{"num_hidden_layers": 12, "hidden_size": 192, "n_experts": 8, "experts_per_token": 2, "d_expert": 112, "d_shared_expert": 128, "hidden_act": "reglu", "moe_layers": [0, 1, 2, 3, 4, 5, 6, 7, 8, 9, 10, 11], "router_score": "sigmoid", "normalize_top_k": true, "routed_scale": 1.5, "balance_loss": 0.00232, "balance_bias": false, "init_std_router": 0.0237, "lr_router": 0.000552, "vocab_size": 2048, "norm": "rmsnorm", "norm_eps": 1e-05, "tie_word_embeddings": "early", "optimizer": "soap_variant", "learning_rate": 0.00735, "max_grad_norm": 1.0, "batch_tokens": [32768, 65536, 131072, 262144], "max_seq_len": 768, "train_tokens": 298100000, "max_steps": 6154, "dataset": "wikipedia_en"}
Below are experts of layer 8 (counted from 0) of a mixture-of-experts language model. Rows are named router (the router's row for the expert), gate (a neuron's input weights, with its number), up (a neuron's input weights, with its number), down (a neuron's output weights, with its number) and show model dimensions 96-191. Each number is 50 + 10 x the weight over its row's rms, rounded and kept within 0 to 99.
Before each expert's rows: "mostly gets" lists some tokens that are sent to it at least half of the time; "comes before" lists some tokens at least twice as common just after its tokens as in all text. This comes from a sample of Wikipedia text that the model never trained on. Tokens count by the router's weight.

# expert 3
mostly gets: "ation", "ction", "ition", " game", "ations", " League"
comes before: "s", " of", ":", " and", " in", "ing"
router:73 50 47 62 54 38 46 54 39 63 43 56 44 50 64 38 62 41 42 46 32 48 54 40 60 44 30 51 43 36 40 58 66 65 63 45 63 41 57 62 67 45 55 59 48 40 60 61 44 55 48 55 49 43 46 47 71 54 30 53 47 48 47 58 50 46 55 45 47 65 34 58 45 38 55 47 41 56 55 40 44 53 50 56 55 43 34 49 41 61 46 56 57 60 50 48
gate13:50 50 55 53 47 60 50 63 46 53 52 54 49 50 27 58 66 56 52 66 52 48 35 27 51 37 50 51 55 54 59 72 54 46 55 48 64 39 62 44 48 32 58 61 53 56 51 60 36 39 69 36 52 65 60 39 42 54 53 48 55 53 38 61 74 57 59 47 57 56 48 46 25 45 71 56 43 62 59 53 47 51 40 43 58 22 52 67 43 51 55 62 47 42 64 57
up13:40 43 47 51 52 39 53 57 58 56 49 67 51 43 51 62 59 43 46 54 82 46 48 67 50 46 35 42 46 37 45 54 46 35 46 60 50 33 59 48 46 52 16 27 40 56 34 51 59 52 62 57 64 27 37 72 43 48 52 53 50 44 43 66 34 40 56 47 52 62 59 48 38 48 54 19 86 57 42 51 55 54 43 46 53 51 45 51 53 48 54 45 42 58 46 60
down13:55 59 30 47 47 44 50 57 40 59 44 31 46 59 51 62 40 50 50 63 62 50 72 62 49 48 46 66 49 59 53 50 56 28 56 49 57 39 27 52 38 67 59 49 22 39 52 49 41 52 52 45 52 65 42 49 58 37 61 46 56 43 33 51 33 66 49 51 51 52 49 38 64 41 52 35 44 50 61 46 60 43 54 42 37 38 44 46 40 34 39 50 48 28 49 44
gate14:65 43 59 49 61 40 53 54 47 58 58 38 48 64 67 45 47 43 61 43 56 50 49 49 55 56 56 70 61 42 44 51 54 63 68 39 78 55 55 47 51 36 44 43 47 35 57 66 30 65 46 56 64 54 32 50 61 47 43 60 51 60 60 54 62 54 44 51 56 38 47 48 42 40 62 66 41 55 49 52 42 57 34 58 54 68 55 37 35 60 54 66 60 55 73 69
up14:50 52 50 70 62 41 38 52 55 46 38 50 44 61 54 42 50 68 54 59 62 43 42 69 54 51 38 58 67 64 34 63 56 41 36 56 67 48 42 58 52 53 42 60 64 52 55 77 41 55 54 46 34 58 44 49 43 55 45 63 56 44 76 50 58 36 53 58 67 38 54 53 62 39 71 50 64 63 60 63 45 41 69 36 51 52 43 49 42 49 59 46 60 52 73 47
down14:43 52 45 51 65 52 44 26 34 49 54 54 42 53 55 28 42 49 56 57 53 47 58 46 50 56 59 47 52 45 40 41 44 50 45 54 24 65 58 58 55 45 57 37 37 55 42 53 39 64 52 55 71 46 33 40 54 70 50 55 35 53 46 47 53 76 56 43 36 34 55 52 46 38 50 42 35 67 41 43 59 57 49 46 52 39 56 54 60 42 58 43 28 55 40 55
gate15:60 34 55 54 69 51 29 52 53 45 55 60 29 44 51 44 44 50 34 58 50 52 40 37 43 51 59 46 33 64 33 42 22 56 52 42 30 55 41 45 51 53 46 48 28 45 39 54 42 56 39 63 61 49 41 45 57 66 55 41 54 41 53 53 38 49 57 34 34 47 56 42 47 50 57 65 53 41 43 49 54 59 56 48 43 46 48 50 56 49 31 60 29 62 57 40
up15:56 52 50 40 47 59 40 45 47 62 55 58 54 41 36 53 63 47 55 55 49 54 41 54 41 43 41 35 44 64 33 36 58 57 36 44 43 68 54 60 46 48 59 49 27 49 37 57 55 40 49 60 50 58 53 43 60 52 50 24 43 44 59 50 43 58 60 52 59 49 46 38 55 55 56 54 75 68 43 63 64 52 52 55 52 44 59 50 47 55 40 72 65 44 55 41
down15:49 45 39 45 62 67 71 47 55 36 51 57 47 38 53 53 57 71 46 55 60 51 63 47 44 52 54 47 26 46 45 59 46 59 55 64 42 68 57 29 38 74 44 54 36 39 45 38 74 37 58 57 51 51 44 45 37 53 59 28 51 49 49 48 63 60 39 43 60 57 39 41 56 40 63 45 34 63 54 55 52 55 54 39 44 56 60 54 50 60 46 55 45 46 49 44
gate16:55 62 51 56 56 17 39 51 35 54 29 40 60 54 38 32 46 46 62 40 52 62 59 41 41 31 52 57 54 27 44 63 69 54 59 71 56 38 55 41 25 63 44 45 68 54 43 55 67 71 41 51 45 54 47 47 60 32 57 64 62 40 47 53 63 48 53 56 44 40 45 62 37 58 51 57 47 49 44 57 55 43 24 48 51 45 45 54 41 50 34 34 47 38 58 50
up16:55 42 41 54 41 47 46 58 61 47 61 42 73 58 67 40 48 59 49 56 44 53 58 51 57 56 41 47 53 59 50 40 38 55 61 55 55 70 33 38 49 72 57 59 47 25 51 45 53 36 42 46 53 49 63 50 37 34 61 53 59 31 45 66 51 59 40 51 46 54 47 54 55 47 58 50 57 52 58 53 43 38 48 54 52 53 66 49 66 48 59 75 48 64 52 50
down16:58 42 52 52 67 46 66 40 30 40 50 40 51 38 57 48 54 44 51 51 37 44 56 35 41 46 58 55 50 50 52 53 47 67 50 28 80 44 40 42 49 52 38 52 50 67 50 38 57 49 51 51 51 47 40 57 57 45 55 61 64 69 55 59 42 38 36 38 57 63 42 51 44 53 55 54 61 65 59 49 56 44 59 59 61 53 50 65 77 58 46 35 34 52 39 39
gate17:49 61 45 55 51 22 37 32 50 59 50 63 31 71 46 47 65 35 47 41 65 45 47 42 45 49 40 65 40 44 60 43 55 75 61 45 35 55 57 48 36 44 49 39 62 37 38 51 55 37 46 50 54 40 60 44 45 59 45 61 45 38 57 33 47 39 54 44 58 43 54 59 48 48 50 49 33 59 43 40 45 51 51 61 57 47 61 68 52 49 61 53 60 52 50 58
up17:57 42 57 25 44 45 38 56 52 45 75 70 63 48 32 51 50 50 24 58 37 42 55 47 60 49 57 47 45 48 45 26 50 60 51 55 67 40 46 75 50 59 56 54 49 69 51 47 70 51 50 67 51 60 39 56 63 34 45 54 55 52 58 68 63 63 40 55 51 62 38 52 50 51 60 40 63 58 61 64 54 52 38 48 55 45 30 42 57 53 43 32 49 48 57 37
down17:57 76 49 43 63 64 47 49 55 60 52 48 61 42 59 34 56 42 41 58 61 45 57 54 54 46 36 46 37 48 47 44 45 51 47 50 57 49 48 55 60 41 51 63 37 63 57 45 28 65 42 75 53 59 40 45 56 55 56 60 55 37 56 55 47 64 53 58 58 40 39 49 33 54 43 67 49 50 30 42 40 59 49 49 36 42 40 30 51 67 28 55 62 49 43 36

# expert 1
mostly gets: " that", " was", " their", " which", " its", " with"
comes before: " the", " ", " a", " in", " to", " re"
router:46 60 62 65 47 41 49 51 42 46 49 52 65 49 51 46 57 49 56 53 45 46 60 36 50 29 55 58 52 52 45 53 48 53 80 34 59 44 72 48 53 60 60 53 57 36 54 50 33 56 56 46 45 47 50 55 50 35 51 57 41 50 48 56 39 53 56 60 49 59 46 46 42 44 47 38 36 44 64 50 58 39 60 47 43 43 62 47 38 43 41 49 53 52 48 43
gate13:47 57 66 46 57 37 55 40 54 56 55 43 59 46 55 59 60 49 50 47 51 53 46 55 50 53 54 70 40 45 41 42 45 71 81 34 49 55 41 51 64 61 59 49 51 53 27 52 46 61 14 40 47 58 46 33 47 56 46 52 71 40 47 57 48 48 50 56 54 45 50 35 47 68 62 59 45 69 50 52 45 55 49 65 60 32 59 56 62 48 62 54 44 47 59 45
up13:56 39 29 58 47 69 54 53 47 53 54 55 36 52 43 40 51 48 50 53 64 40 46 54 57 45 48 32 67 69 53 52 60 42 29 72 49 44 55 43 33 42 59 41 37 36 62 54 58 31 68 59 58 55 51 69 46 54 42 52 37 58 46 47 46 55 47 57 65 56 35 55 44 26 54 47 63 38 37 44 59 52 41 40 41 67 50 42 52 34 51 59 56 42 34 61
down13:54 42 38 52 49 36 45 46 45 53 41 47 48 47 54 56 43 41 42 39 40 57 51 61 61 36 39 41 51 35 37 46 46 43 54 63 35 50 52 41 41 44 54 56 55 54 62 60 78 45 42 51 48 42 51 63 64 57 67 46 35 44 58 51 59 61 61 47 71 57 48 58 46 38 41 41 33 37 40 56 53 78 42 30 48 46 35 49 48 37 40 52 48 40 52 64
gate14:69 39 58 63 50 40 54 53 76 61 56 42 52 59 61 38 36 59 43 67 36 31 51 40 67 56 52 40 37 63 39 57 51 45 61 44 45 51 55 60 54 45 69 37 34 55 58 37 34 63 48 19 44 57 35 43 51 47 42 44 50 59 41 56 48 57 61 47 54 60 48 68 44 36 41 57 48 52 47 56 57 58 52 61 60 51 57 59 53 23 53 50 43 43 45 43
up14:54 60 34 62 52 40 51 58 45 56 61 66 41 55 29 33 41 57 72 49 50 48 51 52 41 40 49 41 71 49 52 36 48 71 75 43 51 41 59 73 45 55 51 39 65 55 41 59 20 42 46 47 50 49 54 46 34 51 23 44 61 40 49 47 52 57 36 27 34 50 62 31 42 36 59 63 62 25 50 45 45 64 53 54 46 45 34 45 61 64 49 56 55 39 52 47
down14:47 45 43 41 48 59 59 57 53 53 42 55 59 47 48 47 61 61 48 47 57 58 58 65 49 56 43 37 34 43 65 51 70 50 51 30 51 51 47 56 59 49 44 54 46 50 57 44 61 38 62 48 47 57 51 55 52 38 52 59 53 44 48 64 42 57 51 55 39 40 55 65 49 30 58 43 47 49 69 42 47 37 38 50 53 51 21 40 50 48 62 48 65 52 48 36
gate15:41 60 52 42 59 60 45 44 46 45 52 57 59 71 67 55 49 40 49 40 33 36 48 53 54 51 65 38 43 61 47 56 45 37 53 40 46 35 59 60 45 67 67 27 42 65 47 47 60 39 46 57 33 68 62 28 67 60 42 55 47 56 51 52 44 49 50 55 47 34 50 38 41 51 58 43 43 45 69 70 49 54 46 60 48 46 42 57 60 47 47 50 56 50 44 62
up15:46 63 46 65 69 49 52 57 46 71 57 35 29 50 59 25 46 49 72 50 61 41 40 42 55 57 53 49 46 46 50 38 54 69 45 43 40 43 34 51 47 36 48 35 68 60 55 43 61 45 39 52 44 47 31 55 69 73 58 32 59 52 37 47 52 35 39 58 55 46 39 27 53 60 50 64 61 42 54 62 50 56 52 47 48 63 49 36 42 63 44 49 44 59 51 82
down15:56 44 70 48 42 64 37 65 57 60 44 40 63 44 50 58 65 49 35 56 49 41 43 55 54 48 55 49 49 40 46 50 60 38 48 50 57 67 54 35 52 63 47 58 37 63 45 52 46 71 53 54 50 60 57 42 56 49 40 56 16 52 56 39 45 57 51 50 53 56 52 45 44 46 51 54 55 69 51 55 69 40 19 38 43 58 59 37 37 59 56 41 45 33 53 50
gate16:59 57 57 45 58 54 59 46 62 51 34 44 66 63 53 58 43 60 57 41 52 52 47 57 42 60 55 33 48 54 50 41 36 54 57 50 43 49 69 53 41 48 40 31 46 36 50 46 34 41 51 48 47 65 54 30 62 60 63 29 48 54 59 52 53 17 50 38 41 48 36 52 58 57 50 46 60 46 52 37 50 53 54 59 59 60 63 53 56 37 73 49 39 52 64 45
up16:47 48 48 53 41 54 39 40 55 38 48 56 70 55 45 60 38 50 56 44 39 43 62 44 52 54 50 42 30 55 59 63 65 34 43 66 39 44 48 33 39 44 53 40 39 35 56 41 48 44 60 46 52 72 61 45 28 65 52 50 67 53 46 62 43 44 55 43 33 47 36 50 46 45 25 51 55 53 66 42 41 50 62 50 59 56 51 65 61 37 44 51 37 54 58 32
down16:53 61 48 47 35 51 52 31 43 47 50 53 55 51 37 49 36 65 32 42 50 50 60 62 52 73 63 52 49 35 70 46 35 48 39 51 50 41 62 67 42 45 47 59 73 61 45 47 70 45 66 36 61 56 25 50 42 54 67 56 40 56 43 34 46 49 42 48 58 36 64 44 42 49 56 61 52 53 46 38 31 57 47 33 59 50 44 64 51 39 63 36 52 60 55 57
gate17:51 57 60 43 58 34 57 51 69 70 42 71 56 53 67 25 52 52 60 47 56 62 36 40 36 59 43 50 51 39 44 47 57 57 53 44 45 42 57 45 53 62 34 65 41 41 56 48 47 37 46 37 58 34 49 44 45 39 53 61 42 57 48 33 48 34 45 56 49 68 51 46 52 51 52 42 46 61 54 69 47 43 43 31 60 67 44 88 54 39 58 53 40 71 44 49
up17:35 54 51 43 65 61 53 48 51 47 25 66 41 59 40 39 68 51 68 36 43 54 41 45 50 63 48 39 40 33 37 63 63 49 53 70 38 53 34 34 54 46 52 58 41 51 54 61 68 40 46 38 49 26 51 48 47 56 64 69 37 50 47 48 40 34 33 51 67 56 50 47 39 58 45 45 59 63 61 73 49 51 43 54 50 48 56 82 57 67 56 67 46 56 52 49
down17:57 39 48 48 53 46 44 47 59 51 56 48 37 43 67 44 38 50 63 60 53 29 46 50 30 49 42 48 45 61 62 42 47 60 47 51 45 47 50 41 41 30 42 59 39 44 51 43 71 52 63 34 65 48 34 47 41 32 65 58 39 29 64 53 47 72 55 55 47 70 44 53 41 43 48 50 59 41 47 56 79 54 57 53 64 57 58 61 57 60 58 33 30 50 50 39

# expert 2
mostly gets: "==", " \"", "===", ").", " ==", "="
comes before: "\n", "-", " The", " S", "|", " A"
router:59 49 53 43 55 41 51 37 37 39 59 56 69 52 55 59 58 48 38 36 48 45 49 55 71 45 55 67 47 63 57 64 49 55 52 50 54 45 51 53 62 48 61 44 44 52 67 40 46 59 43 53 54 48 52 34 80 61 37 49 44 43 40 50 48 44 60 52 65 42 49 56 39 47 30 42 52 63 45 49 64 66 55 37 41 39 47 61 48 47 47 54 61 56 72 45
gate18:54 44 40 63 58 71 40 47 59 53 38 47 72 67 32 64 58 48 63 59 41 29 49 54 54 54 62 50 45 45 57 51 40 46 55 45 57 72 31 48 58 41 34 62 51 48 53 57 68 47 50 55 65 62 65 59 57 59 46 38 52 35 52 51 66 54 40 62 48 48 40 54 42 51 52 41 58 36 61 51 54 58 46 49 47 26 31 39 43 37 52 49 35 43 49 59
up18:55 42 54 56 40 75 48 55 52 51 47 51 62 70 53 39 62 47 63 51 51 46 38 41 54 68 66 63 26 64 56 50 58 44 66 33 47 70 48 49 56 38 40 45 36 56 43 39 56 40 49 56 40 60 59 48 59 59 31 33 43 44 45 61 40 61 49 62 43 41 34 57 48 43 45 37 48 40 54 41 40 58 39 40 47 31 57 39 37 47 47 55 45 47 49 36
down18:41 49 49 43 45 52 51 51 68 65 44 38 56 49 61 64 55 49 46 57 49 50 35 60 33 48 45 75 70 34 30 44 38 45 27 71 41 38 49 58 27 37 28 58 54 44 48 49 42 56 57 58 49 40 43 57 52 48 48 60 46 54 72 41 67 39 52 32 41 58 64 37 51 58 28 58 62 62 56 54 61 48 60 52 46 60 58 45 47 27 40 53 57 49 52 52
gate19:51 39 53 45 50 44 44 46 28 50 50 33 43 47 52 53 79 39 62 55 50 54 24 54 44 40 62 68 56 56 55 37 46 64 49 55 45 67 48 58 60 36 60 58 36 30 59 60 54 49 35 59 60 51 42 48 44 53 27 38 46 57 46 72 54 52 54 30 37 46 69 55 51 53 31 58 51 51 53 67 46 36 44 63 40 67 48 48 46 42 58 57 69 53 53 37
up19:45 54 55 64 41 51 80 61 58 64 51 52 51 47 54 42 43 43 52 65 39 57 61 48 26 52 47 43 24 40 58 50 66 48 72 49 56 48 51 52 44 41 41 63 42 58 65 38 53 42 36 65 63 38 44 46 59 49 39 49 59 45 56 47 37 51 60 67 56 35 66 37 57 53 66 59 53 74 47 55 40 35 57 47 44 37 46 45 69 51 66 55 64 47 42 48
down19:51 58 46 42 54 49 47 61 56 65 34 48 53 58 44 46 56 40 67 46 58 38 67 50 53 31 46 34 42 54 50 56 50 55 54 57 37 66 55 45 43 37 28 49 49 49 49 62 63 32 55 53 52 58 60 59 50 62 45 56 53 60 56 55 67 54 40 47 49 71 45 64 52 53 59 53 53 52 54 62 26 44 39 71 67 48 63 38 48 38 43 33 68 38 63 50
gate20:53 38 61 65 49 42 38 56 37 52 37 52 41 51 34 51 45 39 42 61 26 48 47 59 46 45 43 55 42 62 56 35 48 51 46 28 42 69 73 54 44 49 35 49 40 50 35 44 38 72 46 41 39 48 53 62 46 36 47 56 49 62 46 56 42 44 56 32 56 50 54 56 66 44 49 56 72 69 57 39 55 58 55 34 51 47 54 50 44 36 49 49 58 42 64 47
up20:55 34 68 57 62 44 58 44 54 45 46 47 44 49 37 57 50 30 45 78 43 52 46 59 30 37 48 53 28 66 53 46 41 57 38 46 33 61 63 45 41 56 46 53 45 49 37 44 46 66 47 49 50 52 57 70 67 46 41 60 45 48 49 64 48 46 62 38 47 52 52 61 47 53 47 49 53 55 47 56 51 71 35 44 43 34 54 54 55 41 50 50 50 39 57 52
down20:72 48 38 36 59 48 52 60 47 47 43 25 46 42 46 40 48 53 39 50 73 62 30 57 51 38 50 55 40 54 69 59 55 50 52 56 44 54 50 59 63 48 47 30 72 59 40 50 62 38 49 53 54 62 51 43 34 57 66 56 36 49 70 56 71 71 46 40 61 50 52 38 37 52 35 66 67 52 34 48 43 44 72 75 48 38 51 63 58 54 34 56 34 50 47 48
gate21:57 58 65 59 51 44 60 35 49 45 46 38 43 52 45 58 53 58 46 54 48 40 52 58 39 48 47 45 36 33 68 49 41 59 59 35 68 48 43 26 48 24 62 39 55 63 55 65 50 54 54 44 49 59 56 62 60 62 49 45 46 42 36 30 47 67 66 37 69 55 72 37 47 46 55 65 53 43 68 70 60 64 69 51 36 56 45 51 43 42 39 59 62 52 43 41
up21:40 59 30 47 47 49 32 43 54 49 63 58 53 48 49 59 46 53 45 69 52 29 55 30 29 59 48 46 53 47 38 51 60 30 48 56 36 59 51 51 40 56 42 50 42 57 38 47 32 60 47 56 48 38 51 44 39 39 52 38 49 48 47 66 23 40 54 37 47 56 54 71 40 50 60 48 54 60 28 35 39 51 41 46 51 39 38 45 62 60 45 55 44 45 41 79
down21:47 56 57 63 63 52 55 71 51 34 46 72 59 60 39 43 40 46 35 51 29 48 40 58 45 30 61 67 49 68 46 57 41 67 45 54 52 53 52 50 41 58 58 57 60 76 40 43 53 56 63 40 44 55 62 53 61 42 51 64 44 55 47 43 61 46 29 54 38 53 57 40 49 64 31 39 31 49 67 51 53 60 43 54 33 38 55 27 46 58 54 53 52 61 33 35
gate22:32 42 50 49 47 56 50 30 59 39 64 57 50 64 56 53 51 46 46 62 48 62 46 46 47 64 48 51 55 55 58 45 46 48 50 52 61 35 36 51 56 53 56 62 59 63 52 66 56 55 46 46 31 52 49 52 47 50 48 48 66 46 54 49 43 58 32 51 45 49 44 47 46 39 43 55 64 51 53 52 47 62 49 50 57 52 68 60 66 28 60 46 31 59 60 54
up22:53 42 60 57 41 60 38 52 50 57 58 44 38 51 35 63 65 41 59 40 42 56 49 43 57 44 31 44 40 46 46 58 46 58 45 36 44 45 21 38 49 51 51 46 54 43 76 34 37 52 60 60 75 63 34 41 48 31 52 56 44 47 63 47 63 64 59 41 56 53 47 48 57 50 56 79 47 33 55 54 52 36 53 43 60 60 49 54 48 60 59 36 59 42 51 47
down22:41 41 59 64 69 49 51 52 54 74 46 41 61 43 42 54 55 23 49 54 55 46 49 47 58 55 46 57 55 61 59 54 59 55 62 56 61 39 58 48 40 47 53 41 56 34 53 44 57 37 54 58 38 46 43 69 61 57 46 44 47 63 51 50 39 40 48 51 45 55 49 50 58 50 59 55 45 53 67 35 45 66 64 58 43 41 34 53 51 49 51 63 38 59 67 61

# expert 5
mostly gets: " 19", " 2", " 0", " 1", " ", " 3"
comes before: " |", ".", ",", ")", ";", "–"
router:47 38 41 58 44 57 48 50 53 53 34 43 70 54 65 53 64 54 53 32 53 54 56 58 55 38 35 43 49 59 38 56 47 38 50 51 58 40 62 60 53 67 67 60 52 59 51 33 40 50 48 50 53 32 59 33 58 68 45 45 38 49 43 55 26 40 46 71 64 37 49 69 48 61 54 52 42 43 55 50 59 57 66 61 40 49 45 40 50 47 63 45 42 42 55 62
gate18:43 52 46 49 49 56 49 30 72 48 29 55 33 52 48 57 56 54 58 53 58 50 51 46 50 45 55 62 49 34 39 65 43 48 40 64 58 57 62 31 44 50 48 38 58 45 36 39 46 53 69 56 44 42 31 39 38 66 55 40 44 33 59 38 42 54 49 55 47 53 28 39 52 62 44 48 33 48 47 72 45 48 47 61 36 48 56 57 52 44 40 55 46 47 36 64
up18:59 44 47 61 46 41 35 47 39 61 49 49 39 22 40 58 39 56 33 61 58 56 53 47 46 64 55 45 45 40 66 28 40 51 52 52 51 53 47 54 46 49 41 49 55 42 39 51 62 32 48 36 48 36 41 58 46 44 49 54 41 30 40 39 46 48 54 41 56 50 36 59 51 31 66 64 45 63 65 58 57 54 56 56 68 34 55 44 57 50 50 41 47 36 33 64
down18:58 27 58 38 50 49 52 44 66 46 50 61 35 62 55 56 55 47 49 49 32 55 48 61 60 51 37 53 37 50 47 44 51 51 63 41 26 53 46 32 43 45 44 57 47 63 40 54 50 55 58 73 43 51 54 65 36 46 38 52 58 37 54 49 61 50 27 33 54 52 62 35 53 37 60 34 52 31 62 44 60 50 43 41 37 69 41 57 42 57 53 60 50 69 41 46
gate19:40 52 64 40 48 49 59 48 35 45 39 43 47 42 49 44 55 65 40 51 46 68 56 63 50 59 57 58 48 67 70 70 42 58 46 65 43 29 49 63 59 59 55 54 56 36 47 44 40 47 44 41 54 53 56 47 65 59 28 61 46 56 33 22 38 53 49 45 59 46 50 44 55 58 44 55 56 37 57 49 48 71 47 62 49 65 48 40 61 47 43 48 62 59 29 69
up19:39 57 59 38 51 39 58 38 55 66 41 50 59 40 33 50 54 58 59 48 65 58 45 46 50 67 44 49 33 47 48 47 43 52 62 28 52 47 30 36 52 41 43 62 52 32 54 48 51 46 58 58 39 48 71 52 46 59 46 57 61 53 44 51 33 42 78 42 50 49 36 37 33 47 67 54 59 54 56 22 47 57 44 58 49 50 58 40 55 55 60 48 63 56 56 46
down19:39 54 56 54 40 55 38 61 66 57 48 51 61 41 12 45 58 60 47 53 40 62 49 42 42 38 46 43 45 46 34 53 53 46 55 27 54 54 42 40 45 24 35 61 58 45 49 66 45 39 41 46 62 52 44 68 55 50 30 52 58 44 54 50 33 46 55 56 61 58 42 49 44 44 35 44 58 59 61 50 51 54 47 42 64 42 66 39 64 55 54 48 47 48 27 51
gate20:43 42 48 50 48 54 55 28 36 41 46 39 46 58 41 46 39 44 56 67 47 51 44 62 67 55 66 33 43 57 36 77 71 36 39 54 32 67 48 49 58 47 65 59 51 48 67 43 53 60 58 43 33 54 67 44 39 56 44 60 26 49 59 38 39 52 57 44 44 53 54 52 65 29 67 61 41 47 55 48 50 47 57 48 50 50 54 47 37 46 47 49 51 37 43 54
up20:42 39 38 50 63 57 58 40 31 60 61 55 49 45 36 51 49 41 63 55 41 68 58 27 36 61 49 54 46 57 56 49 54 63 58 53 53 37 62 52 32 41 47 66 47 42 52 51 45 41 63 40 43 29 47 55 44 49 50 36 53 51 46 41 40 39 50 65 35 55 47 50 49 48 44 45 61 39 47 52 51 65 33 47 52 63 37 60 70 33 34 51 55 75 46 58
down20:67 49 67 57 44 23 44 66 52 27 55 57 37 47 45 54 60 50 55 51 59 37 45 42 52 38 48 55 36 48 70 41 73 65 46 40 38 49 46 47 53 46 43 51 53 45 38 44 27 70 44 33 70 56 57 64 55 39 23 44 55 48 49 52 43 59 62 50 66 62 59 63 46 36 43 56 44 62 49 34 57 53 48 66 57 55 67 43 46 45 49 47 53 59 50 37
gate21:65 49 64 56 61 51 60 57 58 39 55 41 54 55 42 53 52 57 64 41 53 48 40 62 60 43 48 60 47 55 47 72 54 44 26 37 46 58 54 39 53 54 56 38 43 48 44 50 49 26 50 43 46 20 49 62 53 39 41 55 44 47 59 61 60 35 49 71 54 69 41 51 47 45 35 52 55 50 56 60 45 37 51 56 61 48 53 58 37 64 41 41 58 51 55 53
up21:45 49 30 45 50 38 48 52 41 41 56 59 44 50 45 40 68 59 46 73 38 48 44 54 49 65 36 40 52 51 40 47 40 46 54 70 53 43 42 62 48 47 26 56 60 54 49 55 49 62 54 56 56 73 31 59 48 54 69 45 43 50 49 59 52 63 43 50 44 35 67 55 59 67 46 60 32 50 40 39 60 69 36 49 57 39 46 53 52 38 53 58 46 53 43 43
down21:56 57 53 68 41 38 65 43 45 59 50 56 46 67 48 70 47 28 46 28 56 52 61 55 60 58 39 62 72 41 68 58 43 70 58 53 63 59 53 61 53 52 37 34 58 53 48 61 41 59 41 48 56 48 37 49 53 53 48 54 44 44 50 45 44 39 54 63 55 61 68 43 40 47 36 55 40 49 49 40 49 71 51 35 52 56 41 45 58 57 38 57 33 50 45 51
gate22:54 39 42 61 65 48 65 52 60 45 48 54 55 51 64 54 60 45 47 47 46 64 56 68 40 36 37 50 28 41 43 53 50 53 48 53 65 58 49 27 48 69 45 63 56 37 22 45 40 35 48 34 47 61 46 45 35 45 58 54 47 50 43 59 29 53 58 62 73 42 34 42 54 64 54 35 59 37 56 65 59 64 51 48 47 52 42 42 51 45 55 59 45 52 43 70
up22:50 67 53 48 35 53 32 58 59 52 31 47 27 37 42 43 43 50 48 46 46 45 44 39 40 49 83 42 70 59 66 47 58 67 34 50 39 44 48 37 52 41 40 61 48 48 52 52 41 40 48 51 47 54 61 54 43 53 50 56 47 42 55 46 47 46 35 22 32 40 48 53 63 42 45 53 48 58 53 55 55 52 48 47 58 32 49 35 45 41 48 37 44 53 37 43
down22:43 47 40 47 56 51 44 30 52 65 58 46 45 36 51 63 50 53 48 61 42 53 32 40 60 41 65 50 52 67 42 39 47 63 47 48 55 35 57 59 55 54 57 46 50 66 50 54 60 63 52 56 54 57 62 55 67 50 45 39 43 63 27 45 41 65 62 44 49 54 42 38 49 27 49 56 19 51 57 35 54 34 53 58 53 43 62 48 56 59 44 52 56 59 47 44